python train.py --num_hidden_layers=13 --moe_layers=[0, 1, 2, 3, 4, 5, 6, 7, 8, 9, 10, 11, 12] --vocab_size=16384 --norm="rmsnorm" --tie_word_embeddings="early" --learning_rate=0.000841 --max_seq_len=1024 --max_steps=3222
Below are experts of layer 6 (counted from 0) of a mixture-of-experts language model. Rows are named router (the router's row for the expert), up (a neuron's input weights, with its number) and show model dimensions 0-159. Each number is 128 + 24 x the weight over its row's rms, rounded and kept within 0 to 255. Numbers have three digits each.
After each expert's rows: "mostly gets" lists some tokens that are sent to it at least half of the time. This comes from a sample of Wikipedia text that the model never trained on.

# expert 4
router:141145142159190137111122141111129134111116131123123134156134144182142121111174125134108179118115128112117154124105120074113119090129138100140141144156121135127089111108130110136151128139115141125102122101100098091111139088149100120116130146133113087131130130101123126121145094124148154072114094119107176119142118140138142123172159164141125118126088094092094130162092131131129121116092152134113100134141142140114112209185122118150124096130148085160129051133103162078161123126175092
up0:110164133082149091128136109134151140118111137127135134149128170156117136186121099133118158159098127141126161108127129121130106098124134160161129122108072140106102107166143120116128138125135067143153083105131119123131138105142096101163144091136164114130101136152112148100122137108146139127130141114140115114124166113117096123138169130135135110121109109171094112117163137158135116127154098161183123129120109111139133147184110106168100115167085080108132105124137182148152166120143089
up1:103101158134149109166132117105137114109129134126145160108153137179151085112120159114099139115121095090136138152126094150099114128117107124126096123141103141091141118138140084152118122096171127134145141087103163152148129137106092083130129151125152125137115119120127111090126089129177112108159137113133118119135157141175089155121115159123138141121091091107098129088099103138142104139144106134109119135171134135152177120107135121169153136106116128169093121137178131141132117134134097
up2:124098158136158145113153110092134115161122101114078098102102135163140153145110093154078110152101143174103159105131115125123137134106160127103127150147134180095107110118107138136130124141129151155099109119132113093129109106124115135162143128120130126113138109187148168082148134120109151140089109132124119095133134122097140113129111153168157111144140145110131158125115125138104144167104146152087092120096124083124138152155155101125126102101127122150122138140106122130141155127194057
up3:134164118124144131096090138134115101170155147102117164150109149140153104171140115104097085134156093142153128145115129123108173090132119164115113118125072125143116122116153102113164120128095134124140148085114142137134084099147129131110148110130119137130108178102146134123114114135131107103139086115136151123099121129150135148165170128161116141084120097165099152147111149122087125129119175158178107131101171133138085135137100124157087098108098139125106142134095153125113107075130139
up4:088121149110082130151125100112143153087136157121135111137108099089160129111103094121131113177141090154076139106120142156130140123096115071129138129126132115140117126128122113144161112130110143129155145096132162103123111103129147128097118105117180148142177139109165155138103169122156122144170152109150119145123125086115102149122103120121156168156128095163138079108148161109120107124141127095140124117107128113081098115094153113116111088126121098125165140120127114145151155121150099
up5:095139151124148118117099061146122149107140098178120147145166109136134117142122129058119132167116132162140118130140095136078173133150131128143126104128135117120141115136099100143125133115123159097115106110111110060124168134154141191129119106103129112107103127128120136116127137099154083150139096087153100112158110138095130121135167119164093135107075150104140126161141127122091136114121124146084163144147090128105144134094120126110132145120152137206140130063152147171152118107125087
up6:117139116117143156102110106139124130124154139102064152119156123155142119137134098122135134147106118146089099132106151124121127113162135138126136169154158100173171140138050176082161129096131073145154166115123104159101125129147122149113157119131123134155143157178145131129073100107127117100100126122116133146122136130165127098061095121157161141130124088105125109176124115103105126157095128163146095103120147148118110106161136100164114140101121151158105141103118099115103181123109108
up7:109125163109148149126108111121108128076164128146143143166135167170111095143166103162116139145076067120145090148107108116137092132076126097114117132127102135106089107170124088090133136140147142115141116115127094171121170066150093120150119110166161127103084135098098103113149104144148138159171115137135146154149116134160128137101186134098141110085071067092097162119157077125154126112113116140151112148092152118118136116149139163188111105186148097150104104123137144120085161155097135
up8:137126115102151115126162168100114115091127182118113127129127115151094118111114126164088122165116102126092117116137145132113120126090136078116106121152103127163074132126121151154140134130088144133130133171129137152136137130138136103066135159121091146131136172147152122101089139095100150098129134081077108166107123100114087153123183151186114115128146111073135099163136148120080113144145139127129139160089098140109107155151152126141117129126189121135109121145133103114112119144146125
mostly gets: " Mc", " Jones", " Smith", " McC", " Jr", " Johnson"

# expert 29
router:114110135109140170120150139168096115113095153146104146147168127158126076093145113090131152113114130110094124123139144079132130091155150129121137126121114133139130171127128092116156097122131109096128101117123129115116135145133129108059127189123095106113159152141151130125105137127124159103115125136148115116136130090164119133148149110146139166086074093051135096130094131136157088133106151115114119092114114158098114150107140109123070092123140132125129126098123129070131148129125113
up0:124159109106105092136097127118129160135113109115095130113125137159154136139111122142105120129127101135107137136136080097144084103135142171130108158081093134136067125154138144138098133119145120166152082100109153113088133107122084150146155107163167117132133132155120172123140144126156117129145130126109099110134153091075103126157157135131145121119127105182089114117129127188117130111130132126126135113135129123166140161193100099159099131147097103113155125134121137131132140169158109
up1:112088127109158139141181120128132108136123168111144172117142116143104091099140159114104136118092133103137131179123096153083119148132116117123088126150136131084130132100130111111149109079137099127128124101146138131132103144105084114117113125117133129138125128121117108066129115141113132149174155092116102130091125151179111153132115156093102132118110079115111085130133061096149085137130095132114112096152121134154127102106120141145137112093104097147127138127159182149134102130148116
up2:095116147092176146107170151090109120138114105134103139109099142140134147140115112152080123158112110162114124088140124085126138152106152109096104146137143176114109106120105106111130141124120122112120089092135079098109112127123146148144168143143159146131162113106136147092179150105139166103102118159125118103116120121085113133107130173129145096111112113102101149123101096146134127142063157135135149136117148104078154125136131087114113075085115132152153103137128151115118180162182094
up3:116156157116153139127124137145109096184152161127133147161116150145134099151131106096110121137161096141160138134109116102111153104153151149110124104124104111161119117119138119113194162137101107154143148093111128143117101147137141146118126143099117124122151161093163102096117099140120114110136133123146160108157120131167127116169138098156132171086107109146088134112101145100092111116119144157153106126118146132107115106150072118154077116103119113126117142145109156137121112066137110
up4:120110160145096145127121108127151150108157160089117126109147115098147134129106114113128135174129098157125156113124145147115116147083112090127140136132139137149128144119117117156161104162112148106112144091141163108156105060158132140125135127120156144133175139137146136168111133127133130147196156120175149169121127070112105140124137126151149160170130080168139125109143146109125114137147164129148116098136120135099118129122148147111133091087144103118141127127124124164132131128163106
up5:063126142124144123142126060143088134135154117180137142147177125129148122153146120088118158153091121115134131125132084126075158120124162144168130117124124127149146153149106074148119116109113141144110129082122107056134124090120135186125124120097126087098106112141135129130146131127149073147124096080165093119149125155098135120143169116157115111107101128105132126167130108138101106087081138167088175128124117134127124154128115098146160125110168134144124108076171135159124093124118095
up6:109106157123164157090114120165148123133162145132097133080147133164138148152120084124139121128109139135085112146151157113114093150139133129133122165130138096130165144118080146095141135077105097166137137133109112162131134130148133173099148083117181164164107151184144152113107083096127138102134127130101172143144123115133140105077100145130166113166135123115121135118147132149082152157117117144132085136153145147095137112152149092182128143124131117136106136118125079137096192124110096
up7:130123139125125120130115127113150140069141109126146131124135166156119053126170084148158174144084089127108096153112101130123106131101114084131122112124111146092097111148108097059111111164129120122156139078122134166122172115145091087133166083133123130112104121125095114107137132120160132150159108135119139153128097107167122123087164138123167111091076106111078139090141066125156152134104133155117101158095134113074119109141125138155132124156177074148115098128146134145095176141092080
up8:141095091101151124138127155135095134075129189128112117129145122116086110112116126161102141168110107137113142153149150111121108116131107134142105101137111114146104159138098153129140132134108146130140143132115098152131148111129130116107132134123109106154121148117159132111081143088136141121118137088092108162100136101102112172132155132190134109109130107074124092165103164120088096152130138121077097149089092166089122147140171126148115154109177132129106139121143097115106114126136089
mostly gets: " Sq", "×", " Sn", "ø", " 2", " Squadron"

# expert 16
router:134132105153162161055134107198103142121127148092154164128167132172141129103136150094125119108160100130137144117115130087089174112142121091133135138131107120146124130127115114143169151134108140159121104113113136094116137104139111104141105115157094048132124168146130169056138114144106121145094136085145134126095139120114138139098114132095137128144081130099101109126131160181128100125122134156095129122169141177133127148157114147170179110095155114173116120124132173110111131132131118
up0:115173136096112080111129118107117129112129123103136130096119193133132163166149103117137131154094114110127138127145124107108087136128140139164105132083083167120113138112149121084127133095140102136169090139137141112082165105132126126126172124104158123148098124168127168131133130135152108098115132115122104111129166105112092113124178140151145122104098092167119136134126125161134124128136116131139144083146102137156121183178099099177106130144097097128136152127120125134109165121154079
up1:131068129144156107141153117121159108105158141112151160147180154163101092130119163111109127098096110069123111160146097159090133137130104114143093116148140124106115091095135099115161114109125126127146113096128166126112105141083100080118126117129132146129137157119135105096135106118128103094146174082137112148094116121159112147133141154088113138117099061123133100091143092109163118153117071119090162110115112131156154123113128138165175124111081109142113132116139192162127123148151105
up2:089083170112165139104171127092139120136145127122112138104107186118116150144119122168066125152110113148105127108136105132132158130124123127116095149127115202108126136114102122126124136098146140113120107091149098103108113124115136166171165124122131137128122094161159166098165135106150141090104101158132147077129119093086119131127118171139142094109122146117087130128121114147122123108089152137123149145120148087090154124170131088096128100099089136155137146130126139143120166132166113
up3:121161139116113152130095154158087102187158152101121171154105177158140079152106110115129091142163089124148152129103152092112142125148133177108112093116133134137143104093143098089141153122105125100135145088114132142101108158172114118119124100111112132116149145117151116111102125134114125142120108098132151114136115150157140164170133140158146152080125107126089135122098124123115136098126169140192096150103166137114095118145078116157086063125105114130120153145116140157091145062149108
up4:133124171143108124119114135111115146093148167104138123139120130109141143111119071114119130157132103153099138088103140160113148158091119068138155141117135156177114134128131104155164099138161144122112129103138145090133117094127126123121122130109147159165151146123166159153128163122143113117178178135153115115106118097099088172103121107132160183156115094162182104133127180114136105125145147147143150106123137143111077138127127098148146134118150098115141137121131129158127134132186116
up5:096141137149110107136116060167139164142173101154145136167161126141136119133160120098124133167098143148148116102118093119082161181117175114134147128152137158105121132117113101140130103123157168116122121110115079053128159113130131164128141132154128094097127127170167122138152118134169093126122130114159116127145122119112130106137158132147094132100102151094107142125152085120098095124129127167087160125138098151143143136117142125131128114123164138178140135080179134149127114127155076
up6:110143118134132147084117135145112111118168147120094144086156133173123135147115090135128133142115128145091107119130145119140078142113152160122123153129151143126182147136079201124133110123116086164135138133088105151122107141168139157119147122150149149130137167149130127139101103116124106133101098134139125157122152130142124112102139121146116146171123127122134119133148128140093133141121139148135080109120153170127098113140128090178145124124140149163088174137140093125094208127129134
up7:130147151103139143128122133149158138073143140111142134155143150186099084143153123195139148131056087100142093153092113130136117149063103111129099125135110149116095116131133118089124141146120137129146134108127136179136156115120095079120155118143137148105124109135113108109161144130143148153153103161134119119107116152169106111100177140103174118107104120115090147089148074109165130125102126121130137133106150125090090123129143159180133138147143115146102099130124148125098131141118106
up8:138124091126153106115139166120102125113154189124128127170146150136097141133124124165088148185135105131085112142131119140133114162086137108116073118162094103195091152106124160143134118131089138116152138154100122144138149127119180103086137133102117122131143143170158107118100145114143122104114149108101117145128135120076120124143200167162117132121130100082119110172129148088108086169111125126126147140107108138108111154148178140137122132115171129163116126143141110134096116152145086
mostly gets: " Alex", " Diego", " TV", " Eric", " Brian", " AT"

# expert 24
router:122162165125119140120126128194082113137115143155119138127170127145148103165126109112134129113132084133157107083165154132145126137158124125134129159127103152149059108081114095086150123145109101130156128114130127141122115142169096118107123097137135154128135174164157152108134146096155176133148134104108122107148157143154086113138106135142102172123117090135114109131155146156124125141091118134118101130128060150073132164125163156132096117113151111147079097072155111101126186117137106
up0:131143152076093094133133130117142113146117138125114123122115148172141130187118117140118147163080119123128119124108114121118095087113126165154120134079113159129071114105148126137108125097156085113150095128147138123090143123150094127135143116130166114118130131148114149136139136104137116131128167153131100118128119095103098152150194137116170128140129145158128141102148116180138106091126122136145119082111120111126136153173091124175099128170092124108120148132136134113143166154144089
up1:126061130147115140131131106130171126148132143111139166128129133159112105150131162099080145152104106105117112181120073120113142173118120106137096106122136143099135101081134094136137083083131110154154153108134148144129097136100081090126124127107157145148131141134116111079138132134129120157180149117129127112096118118177112153126112163093103136135099103114109097137149096100163130169136088136108152128139139145140182115117137136133108139125099120145135165129188150166125086126146081
up2:047123130124176152104151145107135120144138103150075127108115161132111134119104077118088126142106132168082129085112101116145175143142137134125117154144140145116115135135079127100135127142145136105108130076125113085127103097105121147154175140137122138122133121141180151074153139107134155091126107154131116090130136120108123134131138151142141142131136141104117159142145133107126134099088142146121138129117147101117146132174148079135109140105113150155130139121130154140129156168171116
up3:157159109131130149115116126150119151158137155148115176149098158127123096180115122047139096120166096147132145133110118091083138117158140166116116097134076097114151123113143094106177126125104106133141133084127118122124102093155130116085135124128115124156122150117148115103127100128115105119109107152115163130130126171150141148179130116149134141105121106107097144109108156090108130107111152143186113171142154117110128099173109101177055124107117115131120140152102149147126121052125103
up4:124107145117084171123120132108158167117119133099103129144119127074130139118122095130112110184134099144090162104154169154134123139103112072150139144118122156149121124096094137124141128140130147124118129098142139101147101068165107127132126121112163137154146119149148145182086150107153126152146143105143114100098139139131098147127134134141152168167133080183157117097136163124117105126136119130136117119118125102085086152124113117115138078126157105125128133091145094126137125119155132
up5:113113163147141111154109088160156143139149103179140117136148118123147118152127107088155149143132127154130127096125103133113166167122188146140135117141140120108148122130116106162110107136125149139133114087129119101136142140137130194113131108090129099089100128155166151141113132104146107140127096122134115111143117111121139169131147123155105162120098143064118142137119110130089127116135122161082171145124082131121165153132121118113123120135147134171127124080183137152125137149117090
up6:094070136149162159077120129152151136129175105107096145108140122151126141148134096145105151187110130113089118119111114127139087128179156117117144128133158105142168128128109142080135112085149082179150143108103117136124143121168136163140158146151142152178125172167147117134103095104131118137124131148132155180161121126158131091101122105148148113142124112110109112156135121133082138112115149164151111120136167152102146110143131100146115133118127110131096139141139115109109170116104146
up7:134133138128146142121096124157166143099127114137129134136128143141113125160187079156129135149050089123106075160104106124141092137090140104124082133091093087119086117141152116113105095143126135167146126082097125153149152095113127091182133130143151161117089142134092091113154127147148104135172156147141154127099090141144127130107141130140148137091108099122092149104141107134143130145086133155130116157097171101111157125137136140162139157144178105147076110113145156153100150145129085
up8:117088108135151136124107158142092120105128181122120158142143157121120102127133111143122155196133101107093146137130147132118116142094123105136101123143125097161112136114114159137124122135099127128157150119137133140156176093105186097113123129141084092164142127146163136137111151055101124074139108096044135187121086082114092141113188152158131105128134120085156100182130144095088128164134125130112120163083111131066127146169181134142104142110169138095104101149156103152091114162107086
mostly gets: " Secretary", " Committee", " Police", " Deputy", " Council", " joined"

# expert 18
router:135147145157164142106123121111104124076123117098121139112146144156117113128148154146112136142105133108117120118104103132145135094159151120145127156156091113120069154131122114096154111123092139109143116158105101122124149130147140128119144138153127127113181137116106135130110120118137215115112124106115152106134121123140097098144109152188157140138101098113106108142120129168142122142118151101163074104137104182088125202142158142123095104100099102158117058134104159112161148128159119
up0:131158121098093107125127158128141146129135133136120112158133170172141128160134103152114164139108122133101125128147138095124079098101127154150111141127093144138077148135135122132122114120171083111146084098100107114116147091114101132131186117114151107115089145155131170120117119112141142137129146111129110134137136093130108145133174169144147112144104105154088137101131145147129092124105141139150117093124086127151133158176113099167116158161109079150140101113131167138173166143134082
up1:077105134144157141140126104115154120114124174098171204101155139145117082141135169109106125090085108095146143169110098139089120193105126100119093128156151148106154132096134088118150127095114106108150113110123142128127100123101107084130094103114160139125136145112110120086145119126164122086166145110130116144083134138154103148143146171112110141108109082115113113096155078120132110139103117169125140124145090107142152119105142113166122094105097105147093119117158180147131108153144092
up2:128120141136178139120149112098151136124126105161095125084099133141130161169113108149090119122097121165128143096150164088135141126131177107114138160147127184112106124133100130114105132110130158141104119119122098089142110117119091136132140151150101132116105102157155162106118125119144118115087128108124132107132119146086129155116109124159138114144128134101122145124139120098126154139099160174134144138097145098102166131170142098109119129117115134168127128123130122119135175146173114
up3:142136134123103131108121139131116111174163187112137173170101153127124067170151114104109085127169109140130146144115135101120154136144129138097085125108066097152154110092147115141168120085141121120140137073144111150114118125150142137102137131114132130149140158102125117103124108144138132100134110121142141108149105139144133158166149110165135153078127099153094134122101107140107100124127185159158098176101148135119101089135086152153077116103118117131080145133113152133100105088100115
up4:139094161126080124149112126116128138091157139124117125115144148063138118141127099155113124174120095162120137096138155158117135141131137064154128129098116138127123156134107100156142117112108159128111117114135126082123105086131136137135137161123175125139152133129145152175126153113141079145160159120171142109111115100111092166111159087161188166162144078155145093133145150107122111121140156136141114108119140128103101120120115117112158118134128084122138142111149107155111132133151141
up5:079133183095130123137096086156113120119139115195126140144161122166156104149125112093131181135099114163129112110143091102089165153114153136167125124142140136125144159128099094135142114115108134124115123100123119074116145140148135193124142112101123113075096141138160143116127128102156098142154114124152123129130106116113145124130153128146115150104086147106134134145145108144090114145090129162076158147138085123116143180114113120131158108131156138186122123057164150168133133128127083
up6:121115146128156174086112103131147112103151137110076152110155118152131142151152085115106129123117121131103115116109119091150115108142125118134160175148146111132179116136074156114135124056094097132132128086128107132113118108155132143087164147102138140168128163155136147123072067108112111109110137137098151100127145118151121114104108109141169115141115105090114093161140130130132138129114139150131090112122145138109124133160150099168108154110147132139109161103138096105111180119115134
up7:139147133112156150122112125147129132095137129139127163140153172153106078125168106153115164141058090095117095160098091122125104120071118101151096141110091109107089122163129109108114107137120128145151138108137116151134146119120089093142146112164155133103122135114086107084166131137146099163166131138151102093139102148154105130075169124079164115067096094099101147107173086125158151143107111127151131149100158118100146135159145139200146136172136116177119126112143137141120141143107133
up8:128124112132156115134112160120111115104151188138137134150151108117100143098114133153099137180094104120097123133133145119112120157063157141103090101142113101198072135110143146142112151143094116139133129149104126161141137077117157093109113159120092129120115119144182132101074184099119142105129119082090111155132134104086106158139153151147124125131131141095155095147125123082089101155124122139110115153115098112109103137150157147143094121123173128155125105142132094142106104146103116
mostly gets: "kov", "ić", " Ko", "ski", " Ha", "ho"

# expert 31
router:158113099148148185136120125137148128120111158114123162112153147171108123164139080091085147079133094149091109123168108127128136143147142146095115176174139139164133113131104132144175152109130132122149147109115095142120136090134114115095129109157125126114152139125138144097134124116149176140171094139111122104102110128165169149128141144120141181110106093139134104166153147127134106130085166133078155155141132131109112140116106170130084148113133130117132102099144166092136182135119126
up0:111154115082134108132130120120134133120125134144117137132132143137116164166148107149111150149102131128102142151157105105136062109117136174130099147079083139121061119111139131129102110097159101162149110137139121134089164112125097109145160097122151110116149102147139181109123138123155123145140156122151096096130162100106123124142156125129124114122121133159093116105167157182137134122142115131147139113131147115159133159171105115149128143134117127100133147112108159108137171114140072
up1:128077138145143123143153114126136105134137153114153168126126151172123091087127161075085137113096097098149116161128094122097101150099107149126121133132119135091119114068150101138140116107116124144139122117133153135141105108112107106131113120118155126164123142109133118071133100127163109142188127107123099134087115107158110129107102144108120126112097088096119090169154094121149112137132115112112132125135134147148144126084108143161138122119089115142126133104176154165133111130132099
up2:076096153075163171097133124097143107125121107113091116088111128145125155159137093126109103157085146184116151122132110129137137129119163122124126171134123164072113118124102134117120127134106115138121144111133080096147101118112134167158157178144137123139131118153161147105153131134128147074106109155133135105121124102096122121131121184172144121149093144096132121121132126134137147112063150138111130122097153093125125114149126090110096108105102150135153125139122167146125176128192084
up3:135146125099087150089114124140126095158129158117124134150106144126150088183136137117108101117162108147157137126111118114077124125141120180106121093128101134166121101101153119108185140124128130143119107088118131147127113093150129147134138109103121124119144150122132135129116102138150110138128113105131162108099155122140155136176117109139137149077116082152092122130115143149095131108119187156175138151095151131110127129135078133144089119134102102133092129141102142171113096053147111
up4:125099145129098131106129149108140161103145131090113149119108134124147143128132086129116140158105084143120125109138156142124126119083118104126171143101144144175126151120110098139148117132110144111113115138149155101151114038129138132155131123097160119135188125134172125173140142129127113140170146113176129138116129087102092141124134114150169179157106078169157119110138121116123110105132180119137137102121149126121099128102103113121135098125122107112159124113139107130148140114140119
up5:094171145121142103151088088138123156140136087187131161163152109125155133130112128087174138119118139157136135112150094116095158163124144141143123116151156123102146141131106107163116136137126161112130122139158113089107135154129128160125139125108132089086118126168162137135144120109149104151108109113151125109139120150125116115149164139151098131098118161091146143157128120126081125124104111145088164127128100106098142142145124102120124135128123170156145128103184100191158115121125069
up6:119145123129141153097105144132119113112160139101078133116134132172122142096170077152116134131123126143095106083128161094120136132135140121130138144136171093149137149118085159092139143099112093137163134086118092131095103166133106152113144126140139148159154152167155111138095099119118124099122154141137151164127131127157120084095100131139142117148128108135130111143152117132097175169106136162127109130161129130114064101130114078177098134097117129140091132088144102111088190166129109
up7:120147122122132169138140116160147131089139124154124132154133184203114084137182114153131161144047080112094078171091108118131078152091148100118074123135103124108078115114129106125110105125130148173133128102125119147141153104128104086133141099174133138112104125117061102110152095137152091154145121129119155122113093148169093124110164121102148107102083109109116119095151086120144152131100144146130124152094162123109119130175142156171130163145160090152095088109143162135083135151113100
up8:107127113121144110123096165120105107086132196097102138130158140135137135128112121160132137176126095156116113141152147134126112104107107111130108107165095093162086136106121151140137136150099134111139131120101130149142141114133163114115136151118108133117131166146142118110082135083114113118113122099080116163125140080099125185141170140156115141117123113095150110181138162104073085175140129108107155157100114120096135162168168134143132150148182119117101111122120092146100130137133121
mostly gets: "%;", "year", " Regional", " non", " ±%", " regional"

# expert 27
router:076133146111126120105121120131111116115117172119091142164172153174105127202126083145094113160157132174095128159092112125142114109083150156145112140131096133158104179165114116150133095125093096110150137159125138126093113142107123150126140117114129166117118162137079156120153132133130132133119112112134137043108144152148141156093107128149144168122110144096131120146153116138135146145111105151125113115146126120098114145172144124155129139103130120147132117084085176161125161120189079
up0:096153133095111109118127130118138138144131108128100157143096145150168152140125112141135193146095123128095135131138101110153072091116144148148107144087087107126081134074143126126119125100140088107164112101125133093110164121126102105132148121117154124130142113149124166124128126105141112141150120137119096114125157089095098146144168133128147117124113120163112110123144107145149115106147106135138118112121106112129131155191108141173128149135129076108159134119120154137148160124148082
up1:115078139142134106164148116123146143101134141126171179141137153141087093117134173083107130125128096078093118154149087125117157168144103096132116113147169135087144114077131107101102108097114126129146137106138152135149099132105077086124129143126142117145128122101112112067141077137146093141173158118136110132079135131162119142105142161109130148113082060109119078111142095136171111152147078099111101142140112151141167113101144101116126134097125107145157141139157178163118104167140063
up2:100118117138143145102178128104093136156111082113104140080124137134115160140124120134072128142116144167109141111138119095142151141139146129111115123120110172109113133125102119140109116134137151141110131110118082090121111097115130134136130153126123139132137143122159151091153139110137176088122132133134116101115130104096141150131115166135140105140125132115105153160103110122143132125050151161118132121127151103098145136144109094153149122089126136133160144135147132137152171135185082
up3:132152136126133120081102118143090104164135163105119159134094162140141084163133138106105079124156109125122143134101135112104137104144133168124119112123100094135147118104150101094172136115120106132145137080122148129111106107145126111099124106121115124120170145116144137101109099142126104110125118117132163103118123132141139175167130107150123162109113105117072136097116139124073102099140159148190111151116170154107141126128099117184080107085107105118113146154113161135105117069132114
up4:109104149122082145121120117100156140086137164102126127115101126100107132125135073125139131187101125150090119110089156142109105131101122069138145118126112133145121157149098118147151115102088149105119144102151144095127133078176131153146097134104161114147157107143205167144114149102126114135176150118148126134122115083089131153132126090159184182153124123134153121139156170110117130119140140134146141128094144108099096140106119122145148093088164119102127139124123102121115161123155116
up5:085133148116136113153109076164156135131099112150155125168130109116141107143122127113152166118120142162113141124140083140111151150141165141160125097145152092088144123136122112149126123110119144120120115072116109092112123160137123129126125121117114101090113135145158153143140129101136084165115082117167083106166103135103137116134158127180094126136098161117095151159138119114065108127112120158087145142134086143141140153082125093102133118125157117185133116064150144130145107153128076
up6:104117127140138163086110127149145137112174110135084143082163118161127147150151099138161128145098126142118110129107150077153097143184151131140147124146170109127174134140091169098132114083090105166114151124110094139130142108188112144133145139110139130188138161163100115140065065113094118138110136134092149162149137171133115098096099121146152115122111091101123094138161130130099151131122134139139072144119169128098123116148161098160124142135147117139112145132131099148101164122110113
up7:124102129128138133127096109151110134082124096137139149124153133165131077107163127181137193146091087110130094163106129092137119127105086119160095139102107128103091130140135142101119107169125129143138128118114144169129176109134071102169139117151152158107091125115091124087143118107141109172160109148139139130135123118167118152072161134107147128080059124085086134112138094139125126121075121115117132133103156110094094112161161153196139118161154120138109134126117161149093138139104125
up8:105119086103147128146097174142096123087126193127126138148151119110097107109128103148104160175112117126112144108147155120145122149095109133115116103143108108169103155121132172151140101158122135115128138151109121152128165104113180122109121143120091116141153144139191135106104146094101133106106117098095115167139139087112136119144152155140139119125142123084134131188136133098123109196117118130096129177092114144096071176141193120156110132127182151127128130108148072154103105129126117
mostly gets: " However", " followed", " addition", " least", " same", " example"

# expert 13
router:127090123097128135089103143113106123121151113122126158175145174138183140170160117095151137146139115137116072086108101092086143118136139113142123116125111132122092152141125137118138077087114137133081137112078142118148123126148112180155149118171117124118150146121154134105108106111125121153154126127107143134120089156122147155106122162162127175124106117142125108160149136131116125130144164129092106141148121155146118128165099142122164145121095116132145121122101147150123148116123132
up0:120145144090114117095139112094157145153149114132128135140122166168111153170138112140114154175082121128114136127145103131126108053118148166141106156078114128123125132143121125104090138102137101118173107109132119100083156094135112130149150134121153121141109140149142175138121133136143104118150161146093082116150134095113075122147160124129128127107120120164117106102155146191100098117123117158130118088117111124153115154192112136164107146162102094094128120123115165146133181137150064
up1:085083150126162127162154128132107113103156162109153186114144153168096106119123158123113136122071109098115085162144092143094138142128118145144077104123120146108158092105149070112125101100150125108156097096119132128134109121096101080144121113129163148133112133096128113104152112155163107099165145050151101124091138120131120136103140138102104161118119076127122107131146095135192114134114101131105145115152108131156163133113122142164160124132089145110092132122161138157132110128136090
up2:084106142115186135098157137090130123143108110118115158116118149138138137154100096159094147135099136162107157103139117096135137137093128116112104153143139159125093116139102145125143138145136132110130110116118095118112111102107140156181178125120129145135128118152175163106132142094145141091136114122100100077153142104096120134092131144165147071137105134120094138117145105111134133124083142165161105118120139109109156134156137092104137117112123116124134145122101140139117173134178091
up3:133170124148096149122109108136121109188134166108118174151100142149157092175121135100105087115161085131144127124114127104092117110160147150126107099130073104117131131111143127140181122161119107145136160083131137133132128128168135165124144144098144122143168129114139123114114091138133115128117097144135199121130096141135132123183139102171117140080114098124114110129120149126110112109111191143191117159107146135119110126145090109147074122139127118138122148134107161148095130053184099
up4:147111141145095142117128106094157145113171153121129142131109163107122152127134085126144137154120091131104136113127152134094101149151127104118142118116126118127102127126103083109140087111110161105115133128159130110124109081124118162144101117119176138134177102138163157167082129103148103135164152151164120128104120112101101160126143105177149174122137073171166113106154178131119086108162124141163133124156140118115088117129126125127147108123121106130143090104126112114145164123156131
up5:077122154121140151158123110143112122119123108190138148144148117135103122150097121106143153157094128175163154123139096120120171134130171143142125117144139140130146142136136106176118100146134170102138091107104130074125133153141135178108123135100114108091083126138164139122131123116142107144129085114162097100157126141092129143139158135162105114128095141082122146138131139128100133118109099127080170151105054158141136152125162138134147116135146151179122121106147129163157116145139089
up6:113099140135168158095109136157155141095149138108109137124140139141116149132165111136112134148118136146131107139110136110156116138171135129129131167124158098104148124101050182126140148076092086154131165129098124157110102143138120158111149143128134155184155158174142109129103088110126135133138149137115160134140112129148132113055118124174181120155127105127098109128119086140090155130126120156144092118162138150128092107129147094146120148077132123138112146114150115126111179109124125
up7:135110131120123124136110099145157140071154127128109154160123130135141113125180111156102145144067097089128065163128075107142112121101113105103113127124102094122072105150130145119106087139134129141154153069117135187145156111111075110122132121177153161103137123123087114092159154126166126153148123157131141126089100115186113112097132135078137128086088110119085129132162084115161148134095112124122123147117153103100108127138148148176128117153175104156115123116150126150094158123109128
up8:130114111126130118135111159100118134095146202137104121147137137110101112110115142169123165179122096128113133116130145102081104123119109105124117102135090104149066129110111177133118132160089120107135121125126089149137139136129161124083122152112100083146118132162140127129080149098114111099097115086091122159160134079108121135165163135188111100131141118050157136188152144106112125171105116132096124150112099157106116147162181124162124125105160151136109114112152099131076109131112132
mostly gets: " later", " own", " father", " Later", "ually", " finally"